python train.py --activation="swiglu" --routed_scale=3.61 --tie_embeddings=false --init="uniform" --init_std_up=0.0312 --beta1=0.9
Below are experts of layer 12 (counted from 0) of a mixture-of-experts language model. Rows are named router (the router's row for the expert), gate (a neuron's input weights, with its number), up (a neuron's input weights, with its number), down (a neuron's output weights, with its number) and show model dimensions 0-255. Each number is 500 + 25 x the weight over its row's rms, rounded and kept within 0 to 999. Numbers have three digits each.
Before each expert's rows: "gets" lists some tokens that make up at least twice as much of what it gets as of all text. This comes from a sample of Wikipedia text that the model never trained on. Tokens count by the router's weight.

# expert 50
gets: "\n", "| ", " | ", "; ", " |", " |  |"
router:473497475496539490513505547490521510498469510502493490482505485510542482497524493495515494508529500503513470525502535495483496534532498529463458461552479540488483454499440481464539493515518524483508488504524512498522460495476480505498532527506530490511482512499518470534465533491517515539509487493525473523527516497496454486541525507510478475462496480482478545522490511508553479515526480479506502486467482534469515533516455512490534579485518513531507493491513474506509501515528526475461490544489454471483504481474537494521464514513472520519506510496484538505530524513480508526524471527485477520487551506461507532512529484496527479486483526511523487475446497532529432502484505515510471494480529482541456488507459549478507500509522510469492521514526498458457488541429457
gate3:467440484529480490518499501509495523463492525512515495447503502528474534519482523473512475500506468497459496473531554542502498482537498518513525468508503512513510465477518512467485448525477498496483508461493487500544516455501546538511495506457512529503538468513484485470481509515510514464508500467498515476516511514531529490499482475449477499508539510473468491480516524528496488528492528493472501514522500550515534536489471515518454504453507527462475513553512536500489499528513511486497490524502503501524490489479511509497475533527485477448493535532459515473485462572466532550507512517484516510485498511506513526498511505527512532533478499489491513482455530530546523497440553494481488496491494498510516482509468484547489534529529483506511542524512464464514583506524494
up3:495472423544455450492555503473455481481491532523508481448512543501502521502453497491491480497492466493499476492504481505528499478530488481494543488469512473489516543494539493497550474525467481515456496465494523487559484534525507522494478500468491478474526450476527526482483498478487506525473482472474509499514482499550479474498455495504479518512541463470538485461521496508506482489560513475462477525543487526477538491509532468468479501487487515524484514484531486523472510529503499511545533520524484494498480479483527521506510538516510520519545509465473505496498462519521509498508499475465475485522486500508507494512538478483479530514514487474472468492461500487498508504471496519480543467527537538489482471561516497536537523520447495492479509496443513489487518501496533
down3:529467467488538466494491525492527501536476502545506501507474485503475476500520500469500469522501389471505474497511556500487502487521501517521473463499504500522475480537467521494540507582517504493533509464520519550481501523477508508483527476459502532510505457520481513505514512498520550553502490516538522507481492519514520484545519503479529454503530515509512486518452491527542504522499433464497476506514524518516490554486532508482482510509518538481539482483474519445490478562518501460484484529497494473448508494485481488501469471491497522495485497489482527478548481495519486492530499477481490502461524487498539532482484536533472500491513497505508542513499507483520510477486572484504513482522490504521520493475510496484522513504524484522496507524528512477519454526490533

# expert 2
gets: "\n\n", " He", ", he", " also", ", which", " that"
router:422449498519533528483529467540494533490500496526460505538520493460485507510504470548514509475501506508514564487516538483580535492486465511495498537507488480511506520443509554500515504542504488465550485522508484480473494502478486519499546531484491516480482513463481515508477487485526520519456507550465548528463500512510551504524486509544503515471491501526512484474522474512529461499527495510535509504489486528498502468488500524473512483504530490499492521480479511501496485475482486462521499502485477517503484533485469500527479474539508456488505498504535461535516445459517494529509485518494495541494522495487468475509510520511553558504519521490473515520539493482480504517519536478510512500539463490493480508484523497462530513541516467512521500465503534535485458489462469
gate3:495488468511514451493510552487525503521518482490504466466498505470485542487454526513525533550511518513491516510518496518506516489479517489497477478545485494505496463516494498477501506482500536509456503504535492501491516493544496495509464459514506510527532503551518528541577515537525487493502537436496496474498464533488498502493513503518502472534506515545459512529543476478528504490451499518474484490513455506537499471523450438540477524512551464489520511495493508506498477529488464503514517506511464527476504529486497504520494508497489558522520515480526492503444532451469505510504508528519465508490491427521530513521526496466457504533472484503482532499515508505486515471492469530532495527473495534529518446512476469498496538478515530483523530473515503515482532531525467
up3:485489487547534502510491531458550524526487477477477503477481516494481529479455492545541508545521530500556504526472494530548505462489480517508503502518486505505494503492512522503508481507528536499487508504538502513497506444539500500502490472479488499524522505515504510533539506524542501516479529455496521478504455528496522518500497532505471507532518527517485490543541491461521510503471458540481493530510459500540535475526474479514490491500551483465537476479499466497491483472460468479484554501501488538472484516509454482538454472491481515517533529500534482516464505474475518549515484546504462526501518434508501509514523531485479502511493461470477504492509493521437529490489487524508500532470452552530503438477507484474475520510522525507520527483495513529491469497491498
down3:498492480500541524494500466456501540464487489460445484496516496515511532531509438435557501502530551513519498516488503525518485484487500488491531521525520507472496526459508506481476467503490475482497516501500472453471509497519525471463491520515508476478486475466509478537475472480485495504493486530503492569491484484500537453493417538514526509472493557517536475501517516467508501464509539460518521461498501564472495497478511514476478478450498494493502521505491526541507551479486496524460503486519501469463500460481492500473509512509525524488520471491522548510535476527542466466518499558519490498494535519501477519456496528491513520456519542513487514494509482462510473543500533490518518513477501502520503521453519481501473469478509488517513453506512501496509517500510497

# expert 7
gets: "1", "2", ".", "3", "\"", "5"
router:463511461503494447494458468514490429569526520494483504543513494514518486524455483498518535531498475494506484525519519455530509474536522489476484513473501449540529472491506475498509476514476514514512526507486504458477520461522484464486511511477546468561510487490526481534502508509487491502508512510512500495487525499539482473467533493486501508524524509519503468515495493480495444490503507506508512466533519532532494565539473464545480501486457505494534445483471504490526537499495521487526506470543468450502531488491494476482495518534530475507509513497540493472469481494492545496484531508510505501442510532477479515459483519462474501457502484493498517466530514517508483503479517526537439476483514493505549541533500475481491516530530471463534492511478503499483521473516489
gate2:522551477486527463446470530549511485504514501501469485517485508499535519499484503499514500493492526508546516494542512487513508495501579503478528499499526517477518502523497501518516470511499512560515492473500537502488529531517465481503467483497562502492494503506506517450487511444504505503479526492492500515513503454492502488488504477571474489513474456525521473490499504556498498500524491518506473507499515511474527476503520482526485504521487479506457492494544510507495507528566511503558480543485491501468505490515535448455537500505523530480484481503571503511476486502505505476448511531536448487486514516534500462483478488478529449505501484472563491507504537547456478480497504525547513516517494520498510486501502474532517461525444501544483508494463524490485525512497531
up2:526484494476471512493513484513458499490466502552535496529473554489461498493460517450528528483530473502515491474468505495496447488457520506483481501484539467499518518490488483507524471522524525519490495469505446485506528505506549514555515511515518527464531473519522521512516495498508500505499489485531515511462474489501526513482488425556461536471518480512506500511515497514490498500516493520472492498528533542480529483460538509548492479502506471504539471558515468510463491492512515495505483496503530544513509501457491460501495487522510509499494497531530524480449497462481502487501502495495477477527490553507470495525479461493514479467511475460510502500530524537479535542488544502521526479545462542500487487498474468552445506493496460526507515500521509540562538479517514
down2:501527477493493507492506477504501490529523516510527536468515494513482483476516492475484490497478479520534520505520468515485473518517521459493515473502507460561547525489508499516516498523498466516517497478532469438464497514516471504493473450522489495485465468466502507518537576524516502546471505515534513503521522535500532491515508561545517477533517490502466457563484489513494513488483528469498525522503500494500507509566505449476494529530547512484492463469516467502488506486506522540487495472536522505497534504451500500498524460521546480470472495480510501513445451502494490508521503508511514442523508464484473497527483483513491497478517492487535494507537540476555531505511523558556439494529525506517495513492510515538521536502517481521516514516517479473477475479500507

# expert 34
gets: "\n", ";", ")", " |", " |  |", ") |"
router:494486482452514540525501468471488517537470522519544499486507472533471491500491533515524488484516530494479512454517510523453478514541502528465487534518489526464504523515459490526490504476453525456505499437540474501472489536500468473545478469510526528552502523546503520529461515500491478514502506477483455493493457525499488471509501496513534457503538527505508476488483485524459501525498486497511498514525568505471498481510481532505536512497523481538494492508508495501487515547475529495506529498523467522554507545483468485508503474513490497493503460487528481489482531555485520493506524523488512538470480532506510469532517464497527469500513557476535479493493503541534460541514551506523454444520534476499509520517488521490515507485488513471518529542517526494501525519497468
gate3:505484507487529471484542523473521530525475501444546522477505504562563492474462501520487490522477494490523491558487513484484517460516512538527511478485476530524478484517509544522498474486506519484457471513518501504502534511494505527455473500513480503466519505511528504467496459490465525498480466490507494491526499495532501533508525526476514518522482506492517490499541483472491498487484454526484490494482502517484511526539515504511518481498451499501494513472520477515483548504517489524484522488494520493498463529498445472526476543450502487526544504476476506481521533553502495507469476481541549549490553525456559502500513493473515493484487507465537524530558505472520476524523458530488501525491523484544539496455455473496450443507526484475522477495499487505487509518472497
up3:503493473516496549492506485555494548479529552507424454508463473484450525506511488499509487541519523503477504505535510498531514529511483478492483468551518501509530494500495467470529475517522502466496521523486483485483527518519534526536515506479562496502455510493485455529497500529536529478482525500479499556470516501467513477509488494507507515493466505511479528507463502546520501507507519478475484468531493501530491504497488480485526512521478501543450504501526525480508445480489529481470474479509458505456497475509517519474484491504497543488487542546523533479495454510494497472527488486483470510525494471510492516470508515495522540524487511543522482490472487524468525494495531458465542465518497460491452464531542537537515508522518517568475518509477514486491476527520480
down3:489524465483460521504457506456488517472527493517520500520495474470495448483556519504519508479496505470502481473499476479463489520502502503498530570501512537485498506503524537513505539533496517486552496491498502491483484532520512469500489496516491479526479536537469509474489505462489521522506485505523518485507460502451497478526488480504509445468462475450507516520447520506499514485520545536475504455450521441480534511523481468501444469506488444532473486564522528502518494494504513458512499496485522484530516493504475522462483493459489520495539524508511512510511540512540495519468508522508472464516537506526455482499494523558495488521504513532512544461532502490484478497494534486528539518447525484441531492489529509495517470472469508486505517472480515487517522502470508

# expert 25
gets: "-", " (", "–", " \"", " ", " un"
router:506518535502510493474457494491464476492464499492516513523531528502465501488518493523466496464520461475546500512461515514486467527522525476461485500493492526519520558533494506482502504468529465485488495527457485546543461482472507493467530503535456478460514471471498508467492456510503521498503480503567515520485500491464488534493515476449493471479523479467501518473463506506515533481480496485487529490497501498465551548488498508503462459523538482475486502463491483497488530462479524455554495493530505506453461511469524527520496522430514485520521467517493512497491487500492502511479485511507509503562509529490444486479529487545521466464500472478516501488499532494495502526473500547492501509474507537530501552510522519500517494510491461497482498465486506471535538535489553
gate2:549503483513488443478487505478504478481484520468487515548481517508490480436435522467505487514514488511493510501430535470482515495446540479477481482492506497508500494469503449519486506501465514487505496459499507486524495493507492479476533496480540502487517502476496476450523515561486442546488551518469475465521502482480503489448492503519537495480523541484488504533516519519534485506493535503496484461501513481477461497473503509538496483520505482481472527516536485508487469499513465496487553492523510500468527486499482523513511479494512534488514506488541535516511483456483493541492493522467484471505499566473483483524463522526483503480507489493494512510475503523516491581567480475484524493506469508488487545503525483494485535535488552510505468473557480517499473517523508
up2:487492549482538496526485498504549457517481487487507520523522511511542505488522540501479448492524497485496503511494498485485469459515549506450492496460492528491520538488497528515506522487540488495521507507503491492495507486557524493447530544499503496485485481503542559483500504502514507487478547480516474510474522498486485451474520547512519538484482491474508494472524532496499525485482515504522459494535461496501503485524493550515491459561492464499498529491546506480526511474498526530507486469492499519496463476476518491464514508477492490499526485478531508438501467478487508545494508489484520508494495534506478454466475514490485557507534523484481479479483555513511501473483497454476537486519507532495488519560482532461499517463527532527520453509514523495506531567441468
down2:495459487498472523495491497484549468489488485440490486542494467473513447490497501500502491472440535490561532483535507482525511541521496473524505509467482522482523472454525458454462518460491473474493529504513530530498522538505507508511528496504519481488516523505472471507467494477545476510493500487518487494544512481547506485463538504526478529504516522508520525495498484530520506514477541505517530498470442483513475481451532518479520489457496533509529517528429489503473488531512491510495520502495500492537526488448543458525439500501485531512513510506488507480512504531530510496488508531468530473496534497471497489535519533492481508492447474469478540485481518522506487526540528475520498484506492524494514457519465491507488470492522554467486507518496456526478472496548513

# expert 19
gets: "\n", "\n\n", "1", "2", "°E", "°W"
router:533538490540470510529521514457532551483529543423464450509474537516505514496490512504522437544498573503507505510486473502488477475518511469530528455492490545476507507483522516482572510489500475478496526497551540508493480502492489535450480513513540467505510490523521482502504510504475530521498481462511512530543519516546475520496550452500497506504525489523519479480516469526501504489502463490508431529513477519474485499534483494503474516528485465480510475505510545501544510508484472523485514506505453480476501510504501496479523490515493520489540483505460512524501539534491469484474481491542499511477487514508512495465479548450530510509540486525524473484513477493492466481504472482518489452485517485502509476513509486473527500517487525527505479462444492483493471505502492
gate3:464488509476494518512488469479477477476474473494499530533547527474518481514479468499435565494479488531519507465542519529525455512490466482472514544518520465509494490473507515534506503540451512518492497476534455514498495507489475462512515560461473554468535485505499551471530535508492507528470487476541505491499472509497501470477464468511507505505491494492509512520508500473524489478451495493486485486473497523516449539491509482493496494461526474457504486546520528510505436465522476499504534457527528506486495530538518516512500491501504482497495519523515469501462490480523532480482476536471495485524450490510505530536479520511525481516490499494480463483491477475452495516491465509533496507480478479528536500500509532478486549529474511512539425484506496513508526446506510
up3:487498528500516499514498477508494510490487522465505496489615542457478508479485501526451526524473554535510540463565517473491489504531489465483513547512488498500525494469481521519520495487502507517511491469506511506506518524524490485490540547489505542488535505527529575470491538509531502541471459515497477512476477521515484479479499507498518511487502474490500513510472502523488494506457511506486532539492489510498456494499477491496501560510496501471490476535503526511491432507478488483477492471508511508500500524533515532521518470510485507502518483532505485500507487475518534523489495568523483515503491479506519501521486550514540450523505498512526494463489464517468483473514442495499484510458518487512534447499566513473540499491487536528542461510499463515526511500518508
down3:461497546489477540484559507525514522468522536519531523466472481487474497490461473506494499516485557479494543516501494497513522523477522473498495508506463511515506496498474479502450491462516541518486494531478498444531500515517543492492471495488508504507488487508500464484548476495460543435495515481458458491487524524511529480520511486524518525483492517510505519487477451508466446466483494490559553524475526454500494485470503451468510487506485547517506526492470519470509501519520461495514499524516523545486467485549535488464516536492468522496509528531518498516481517534530502476458516488555524507496518481528501471483478506488513497464499504495522521463513466471503483473503494507474495520466493434469494485458477492485461516479485502470503480532488500476539469532478472

# expert 57
gets: "\n\n", "\n", ",", "In ", " In ", "017"
router:439462493501530492531462492500533505490484494524503477485502518463487511498497508540535523545493486478523496539497492461530508498500493508503539472441497452541511456429479546495499476528530540449531508528491496469493534470449453495479529495478494503514482497477475504467491502499528481539492511555486502528553484494507527518479502529521485493507483507509523486498558507485485445483542500492518482508504469510489507490490502490504487503443491477476512438520484504530523531477495503455562515516530486503441471530497484551502471515511494449489491483507494486512484487482507499495476512495487540521507484505459508496484481507491515510502507500523517488474527489485476471463529523482479541500493453489561523508489514476512550528541500494481521450468488488522502470466485524
gate2:521478498506498494474473487504479546457527533503520491479495511485478453526553451499531508515492453489564493491489512518517475522502488489510547540491482499522480547488523477549489505488470477477492491467458473502520513497478453521515498468504489469509473435480496542489534494520478519482529470465475466499509479558502527539542511490532480475502473499509512482487515493526486513468489462508518487522483503485488490481500548511526493538472520525513517552536494499503481518497471483499499495481486500505522488497534483532476481515454449453477503497490532516475477469502458512485534496489433564502511492468521508522469505503545480499507504531481471493489507533505474507550465506539452524487458475545522448522506481510503496543525483491512526501537510510487536484493461509
up2:519513483501465479528489518501483531491484505459452503507523503477536518467514543529463510472500525496526499529495487502510528476488514526502474506484514502502504481498510545522517524515543519495539503502493498490506473494567484492559493439513501503503570515491541491540466461500527469494483530509532554453470497547497466461524488477502505508527531482506500548543500492452494514513509514485503545504498523490499499492490469531504464476477525530499548475493486474507510485477491503489463521513512499516535532454493470514555474515546495491521510510513484488515532471485490475534524498540483451498498551501531492428558509495494526518522453501478465467511514443490533511537489517507529500495498487475464520492486539520504492469522466472544492529479465492510501499504513494
down2:526516474520506474478497477498490514520486462480477464482459522495513483481499528497416478518551498518503495504530527486528474500496550507459481460535467474526510520564504524506477557539499498525543497531496499501499520517508533515527497489511504493473443527537506501510533520541478500498549509516515506504456504480503476493453549489466484481439470497512473520496480518480459474507500531512483445541479517507485529498492439495489522507464515461527493518459530506503525466524517506483473492471521455486534544527499525519502473532540514516465508510503470501499494530508478489529487466515445477496500553490481490522500503512495494513504510504532482521519496512569497529503497497486478562513522513495487507520505473504525467498497557460470491528508499517520478518504527511

# expert 54
gets: " | ", ",", ": ", "0", "% | ", " ("
router:549533510483475519482527486498506458553499539508476469504527537469445500530483463483527451540503550534482509540490482510472520493476557485469514463508497506506502531532511457538485509470513456517504496512487496471523483473504529457490525500518530480476514504521550509493515479491468499528534499500454547515456484531505534546536507473513507534507477475503504501501488487486456531477512497482502518479551495491510519490536484497533479470565484516503494491499490481532488513540511538491455504498542502518503543508494501470518516499511517492506509491528487503499484497545547474498526493512525493532485488501515454496484476545454537518535507504469475504457510538489512481500488480538505439489498526507519511546478506515502536562493515492502515519517534486456490520531524529
gate3:469489499436497492504488535457519516522504485495491452517534515522475500548457463517517526495501521491523467491482545529494479476490555519479470494498521562507486502455469504470470476495507512494489503508529454498542500511513477522531523513543511459478509521486503524446507507580481517497496521498510481532507511480489522546441517460517545467503498465469513517461463462495464530484507473463481508532495510504489478494514518495536484481491476504501510506485518520464498507485498489499484481511472512503511481511504492482506519477553458486548526467509470523458490471502478518492513498466501501515545536494486527497476517490458506472499491498498494494510522445502458473492498473502503497469540507523572459489478523485493521469529470536516507547498515510492495509562459470
up3:526464509494488484504475474502439494477499548474502498509479468505481515495503526525489507485535493512451518483504496477469487536449495493510510496483478509515510493567568506547518547513513470528448511513517554488504462527493492515490465533462557519503493507487542458519508483499471502484498490478439481511516474560500487491550506514502444518531490514501468520540537492495496511493488498490508444461527480526497464481453492462524489470472520552493477522502527507523481454467528495473519561485498514476512474502500523499502469470475513533475502493480516511473521490482481530501468507473490513498514486520497526542531461480497512512530491481494526514489483467554499484496500457494527469470491505497490505463515441513537501552478505484508479470484495526497495503472530501
down3:477553500529454492463542474493504511515487546478486509495498517469506496520458510496499470503521467551479486521521510500566494509525479496500514494519541515520465507502466461498486499518474506530488516474485540500525537504500519430492542497517462507471485445532477490478498498526532503503498489541526532521512516578509519514487476463513492521495509498501517490511538475549534472504507460503492526463486513498496528501495474538516495517478529534528542498495460457581526485483518518492470512503501509528559561519482538454486507507494497527479517479570455537546480495513494470462534480496506547499521499546525500480491530505516508512520527503485470481501495500504489517498500498514469503500512497489485532477436512518474521502479504484481484521509477474501499501518480513

# expert 62
gets: "\n", " |", "n", " |  |", "an", " |  |  |"
router:508532497516504492502507508511465489475520536531507490497476448480484462542478529514506555482488470436487511493531468451499490514487493473527503500485476514494500493505509518530477512503486503543514481516503501483492515493563507493531496466519494505488477530536500529491468513482512497483488525509514501463561485488447448511498512492450506558512509475527526527531533506477524511510515510508459459512509463527513494509471489494510518531504504500471510510485513484511493465536482491479490509481540452465485522460504513444555485516555458577510508522487528476492498508466521475502488508485537468495508509502435501512550533471494493478490496480531495565538528493505505507524527511486511490560471501484484447504524513508460460469485507567508511488511492496484508522524498503
gate2:485440506529507468506499542501493495463507528500484508470490510431510517496521509513546510514475528466479496510512510476542437517523529486501525515480522499513528523431503524541460511513532523520559520546509501465517486538485504516515456476537497527544492518514486534468503511468534528503499492525501479458464424528508521490539522484485459485493475491511480499498464490485509527550476515501492457485512500499525516502480465475475493498517467487563488521479485501524486499479473507492487521523495454522484528519477488520480478502541499460524490532521513470498487518460478496523488501506499467513499502504473551484532504481537502515507461509477468503496516525505498463521509516503482498540459487468450526461458518515528507515496525500492541554514508509505526480501443517
up2:529458512537522477534515516468504518446474495508477548484502514458488530485526506465495508516457510460484485483501509501522472526518518495498501539496515503534506513454499530524486468527528525494537522532482488475514530536462525504468461458529519546545467517518460545475507511463525508503492509508492507494495506524515527475555539497459451479501477490479482482493471470519512500508451536503496460481499478519531507507459516492467474518515490484538473499464513474520498457478465510491473527524489455537499498520478490516481470529529523446471499552503478459458506496462486509514474499520508492529543523514499542480519491516522475484490446513482492537494502502529488492508519522491478513521470486501489513492483533534499472511559556477486532510494532484529551491487462510
down2:466509494478484478482528495502530518510513516453506517494457527484520467515476475462523498468505519495498499529544533514488485527505470503534472469512492480486486516544511466469516479502516499544526512501439493505511470502477525447455529494480493461496518525539505508489510485500522480520521507527484447533491497490510475480503463502489520484521527482479520475505468505491479485506507545515473502492503492550460478514511474521499544528410525542513514515520480514517524465467507537555463463514489506497501529487458485490463488511484480503508506520478415523551497466499521472474480501493502489460509514481503562486456493528500498525478496502473490522514477507476496491542502487495483492468521584470497468487490531488484517530552483467490471508537511480518468497511533494

# expert 46
gets: ".", "0", "3", "1", "4", "6"
router:469488528516501522500499538494511565549492485473472513483511541552481462503517472463490439511527492482523553506496525503546504481545465497467493481522495482521469467502478468509526475505513519489510505511535500511468507516558512560480490507477542488527512484482516479471517463495532490522520505477524477516493497511520545489470526496520490529486528487496501477494498535493427465541523510484523574482504516523502523530526536537507505534473482532496528503552456499491512459472543527537489535525501498469546518446448466511506502500453482487458495506524468538501448502534489518508493500480526509527489516520492507499490489537470501528481514509467505501511494488534502494505466462510501500452504514495528464485472504496508486480508476475473506501508506508512483495491467458
gate4:539488493500466480523552503511513556503506446508477508445493484509552497525499512502507483509492521496500485501479479548539450507479497533466499453486527492488524495509518461510508485504476528522547484559492497507548488508471577520493487525523537506520522509485510498530456479507460485533484449467507470518493511503509505563527509520449457463490447497454503503535504511474513511521483508461499481483520487500457514482525518526473510492523495453537491468523490508522492544498479469512501479507496462504486499516487488444503470510511494486471475526549462513534465516511524507477517518493521502462489497528540503517455509473521517495508498482468492462507514521525502493500510546482512489529524536497468489518454506522483479540527543541449494480482500498473490503503476481
up4:491525501480561527488478512489483461492481547473534481535497494500470503495511499492500535495502516508470507507506493478453529503505501482542526531492460533510487530498511544475476523477523479509439535455498484476483473519520440477518479490484478466494463505510488496501518527502508512442500534542469518506483498487485493428449488479538549518509520498538493494457475501524474521456489517556476499505490537491509478500499462461501497523501508516469516520478527491474493472513505506510500483492520520498490514487515529547524546494538517528541552465460524490470556511463470459500467460519499492534495515443436497502538499488505482512487516527493494548490515484464511504509503510506498501499466454492509522490575502495515520486488472491552527510523502506511497484509510517
down4:479508456491532487485559484534469509484490522465528466486477506498486481536517483517523510505497499528517525501477463498492491570499466509484486524449514569505509519506528506458473477477484449495525524496518452472471503473508467502494541497464482454521490497517484456486499491503497509519529500479529480501510486528494513531498548494542508537489498499506527522528495501500484547513500534453471515513466503464481487515467484492479490554483466514502501529530460470521467533548502521488509515527497505444494522506496494494475477474490481488483480454522530492509488463485567498516484499514508510480514502475494512519511502496495503493533490565487469502462497506500583497498550467532446504490500525492503474461474437502500505502539491504508493476510455502493492477540532537

# expert 30
gets: "\n", " | ", ".", "1", "; ", " |"
router:487528540499508498495468493506481537495499538467485483534518482512496558506504474505485456512496538470514522521519469512489508492521477441488481514515469571494500511545523457537492477474506501473510511506525525544462485501507465524531499493458548485479460472523536489507493477505493545493497520549470472534481484491470500499524502453553507470504490502479479473479463520520495467511518478459498545526508502496532523529502508479496475524499549494494525486502493484469433485484522522472479497524532477493478519488545484504527525485524508512486490494517479507448516473524497449532474474488521462518530501488470493494458510475447499504546517484531518498478476527491521539506465505520536463502463497474509470553556496511512518500535517509482484506540515523465478466508471485
gate2:469475507493458504459484460505459513514532479538502520526512529511529495546464534525505538510504488504534509498479529515497476507456476492472465547501500511478466525459484499503498493528504523522515481542549494489460491500526486522516554488506524514515495532500499474437509522485501468492497498523510469495529466523523556491501511492501521498459444497519508508508487511507498488536508504505496526481506470491495521473467470482451484500526502539494467525435490491547474483514525503524485523492462503458467482480503517522509505453532537545515503481528483511505470500474492483498456534505535536519564521497490488474482510472506508492483471503503490518520479527465578524527530539465521502521484480461529487539465522482484520513518520486552494467486499562532496491499478526
up2:511517519513527525527518484539487490481479508513509521513496496467533518436489515486481478525487527524495486510495521492488509441457546437520456477475480501512485453495515496492463497528477497451527470524492501468531471498525473489521540490509540502507471488522496458471467491537540536499486515520513465514477479482524517489512537547485539509501494530467502483506506494527474486534511511528452490506535497510493476501508502497486465505514505477480484480503509477488477523560520477486459554493561467485448498488482534516511529465514529490557528506501486507500500480496561456524518527502511514514523464524495448550467486501517524496492508482481493535494542517518480445466523510494518491463500518478510500549537524475459482510519481548497518471489505504498527534529525481
down2:515509487486493471506500523488520525496489490468504545456470470513523496538497529473515513524528533493519485506489494483497466500534504495491493507468503505509588472508515506533451508467502500506536551480533514514529489476479478508494490465435471508555528503506540546507467498499523485496492511449443524489528539455518489511513525496488468512469541489486502527501513529506509546498503524507523479524497470490463524496499507511524493476485465559518511496494478500432523497510466488547484566489496467474526512518531500510503523510523455459504505456493448451496537494505511446533488504462491510472519501507509542487495514524471455467475493477491506488473506513508550499468497497491496462497502504528450504457532467500482488483525499494506475514482525504477499532494543476

# expert 53
gets: "\n\n", "\n", "| ", "1", "==", "2"
router:506478493479523504496494486483527514520488505521479483510477527483557509477476479536447580510478454480479570473472547500557511500530469457470517486488505536498523491509527505496493516491507513476455510504468507490529479465487469463485464470455475483521477476504554484523524469484547494533478528541513488480556531477516463488494518515471490542529510470482506538508536510484545502460494490488496505503464511536484535492486475533465505514503521491562504551481523459492482476511480508444497519461465480512508512514519495492531519514493500510502510529496545454521493488504471486516506482507489464478493484498439528537549513496514512501524485508504516506486508511525512485519520489519475479555528513495481528518531481534514512524545523498504526503500490476458512497510479499
gate2:553538511488482508503478485484539483454508514500496482498497470502495492467474464529489457538486494522511505506484506485482441510509497483479516522465463518514522520501527496514511482485505496543519518445475486523530448491457450508511479484473486481513573514476518517534510524501521505535485517449429509485491494482501512570457510527509482476509474561525487475472495510531506540491512482535485486505492508504471490479482474530507475481513512504481518492525514512488518506574465421488522468470521483515528497496580494494482506524485528508520518522452471488527497518548502492483516526514510488483462516467561481476492504522482536477518525510485545537480493522484487525466546528481490493515492518496520531477540524509520483499494475481504489509493490492491510478502516489
up2:489499492499473514485535521506509474483507496538491507477492522523468515479485517500506524470527534507495525509493461547500533516491466526506443504505507456513533491494520494517477535500520494495476490530522486490490499485485494524532528480524533522501467506521480500505526471540519554492449508524484545445502528534513476485534484503495545536493564501494478548507505472453477511468517503515495476508533493490529539532525505489476521461501513504483493480480474527539505483458488567475474474490481522488495492480468480490530467485523502479444466504559516496502481508483454512491515479545484506501584493498482484482483505487496499504518487485543483498531483457535517506525454500488532454488509428459506535528518473515479494480531559513506438506499507497515493502504522503
down2:470485465528540526460465474503474512493529535506486502486501495480517496534504484492510562484536461475540495469516489493493531473498493504477526517499488482495511525462481492517491538491514521490515465536538461488516506493497482509532437517492493562511468513512507498498526495520503457533528501508527521504432485474479496492472527494551490486517474542517436518505491497486518511513473506517570484508502513512500495484554500503522482490510536526481513518524547517513535517458557475486457493509437543487500554491501487506497491478492479504526473504506481492527499497476471496533518506493462540503504485487536478509469481490487498496428499551526492483526494515480493446516532484520544504447517485465501499521487486474532543479478516493519518482488531511509550542522488487

# expert 15
gets: ".", "am", "ak", "ad", "h", "ar"
router:491500490490482469525502499466537553507505501469500510537497495510479506504524494477478483518478493524513505469523492445467480521447517502514515523487508526544469468474457475512540477501500512482526465526479504491521521503509504451527440515513497507452468512507452508504497506546482521540467515466526516506543521460462524526504519538507522485495534517514481478516533551476468505485512498506497482531485500473514536495514529530515496512471519525517485470520537459462591520527498473460451500532492534465491514529521485512509525480517506480491465493447478482514511524508509525527507529497511504508504474513505510512513513530512468511511506447547525545491496475489531508538544508512530487426464513509481479528494482479504474484483523526476536529493550510519482522491465490
gate2:488523489528456482525497475531472515525485484470544470481511496537530475524530526462474487493592507475512495482504451510532496482500499508456491502491465501477481530492503504501511460510532484531517502523495502532527500495488521506519460478464494514500524502486474526461534498524526459525498493486457502466508494473486488537492478448474505511462500502521460505482515509466532563522472479548479504498501500496510490504449514509502487510461478483526500477518507477489512514497451504497483469496463527460480445491496513571557503472479511490506509496482425507488454475509525539487511531478467506510496532489514536453530469506543466531540520491495503501502491486486522513470492471502511466491515485494492460461495524496504461509492531514485488475456514492496489579501489501
up2:492514444498509486509535473481475522501521524489534450481494503498476530493463505487515544465513470537488501482480530481485492481506493489486456485530477504473521524518471528536493476543491561539507479505494473467495490478458498518477496491549504480494521506512482504473487478482491519494506480489550450491544499499494522522531497512505510511487494449464567550444464517490484516484491484486460522477535482542524499526496515505469465519520538561509495545477508517498481488477477501492534501477538490506538508482514444484528498464453532546485550480520506445531483495466510471503494475531482490514509531510548490509502427491497520485462525531490499484484500504498514515503504495480485501550463511499498498461502514510532489526540506512522477522506495511538510481488485436
down2:480525504492477485468535501445537484501503513532485476545492514494523538522502483476486513488517484533527472539494527535459513496520513493500485504537519503511508540479537467499514478525533486472503478493488493537510494475535451459499504514501509481569518505482533511559486530500518513503515481490540512467474508486494478508517484524504484492463515512481544443464505492474475485500473497492493519512536493492537486460565474501520473471500513507541533478484535558517529506521495466485490461521501539558521537505507520487507556515524491493510513526525480497491502499480504484520525513494467498529498504490513544528514544431462547446457522488517504514512474527521492502431465541515478486537525461496478509470497532506509472496487466476479469488483493494462502506484479502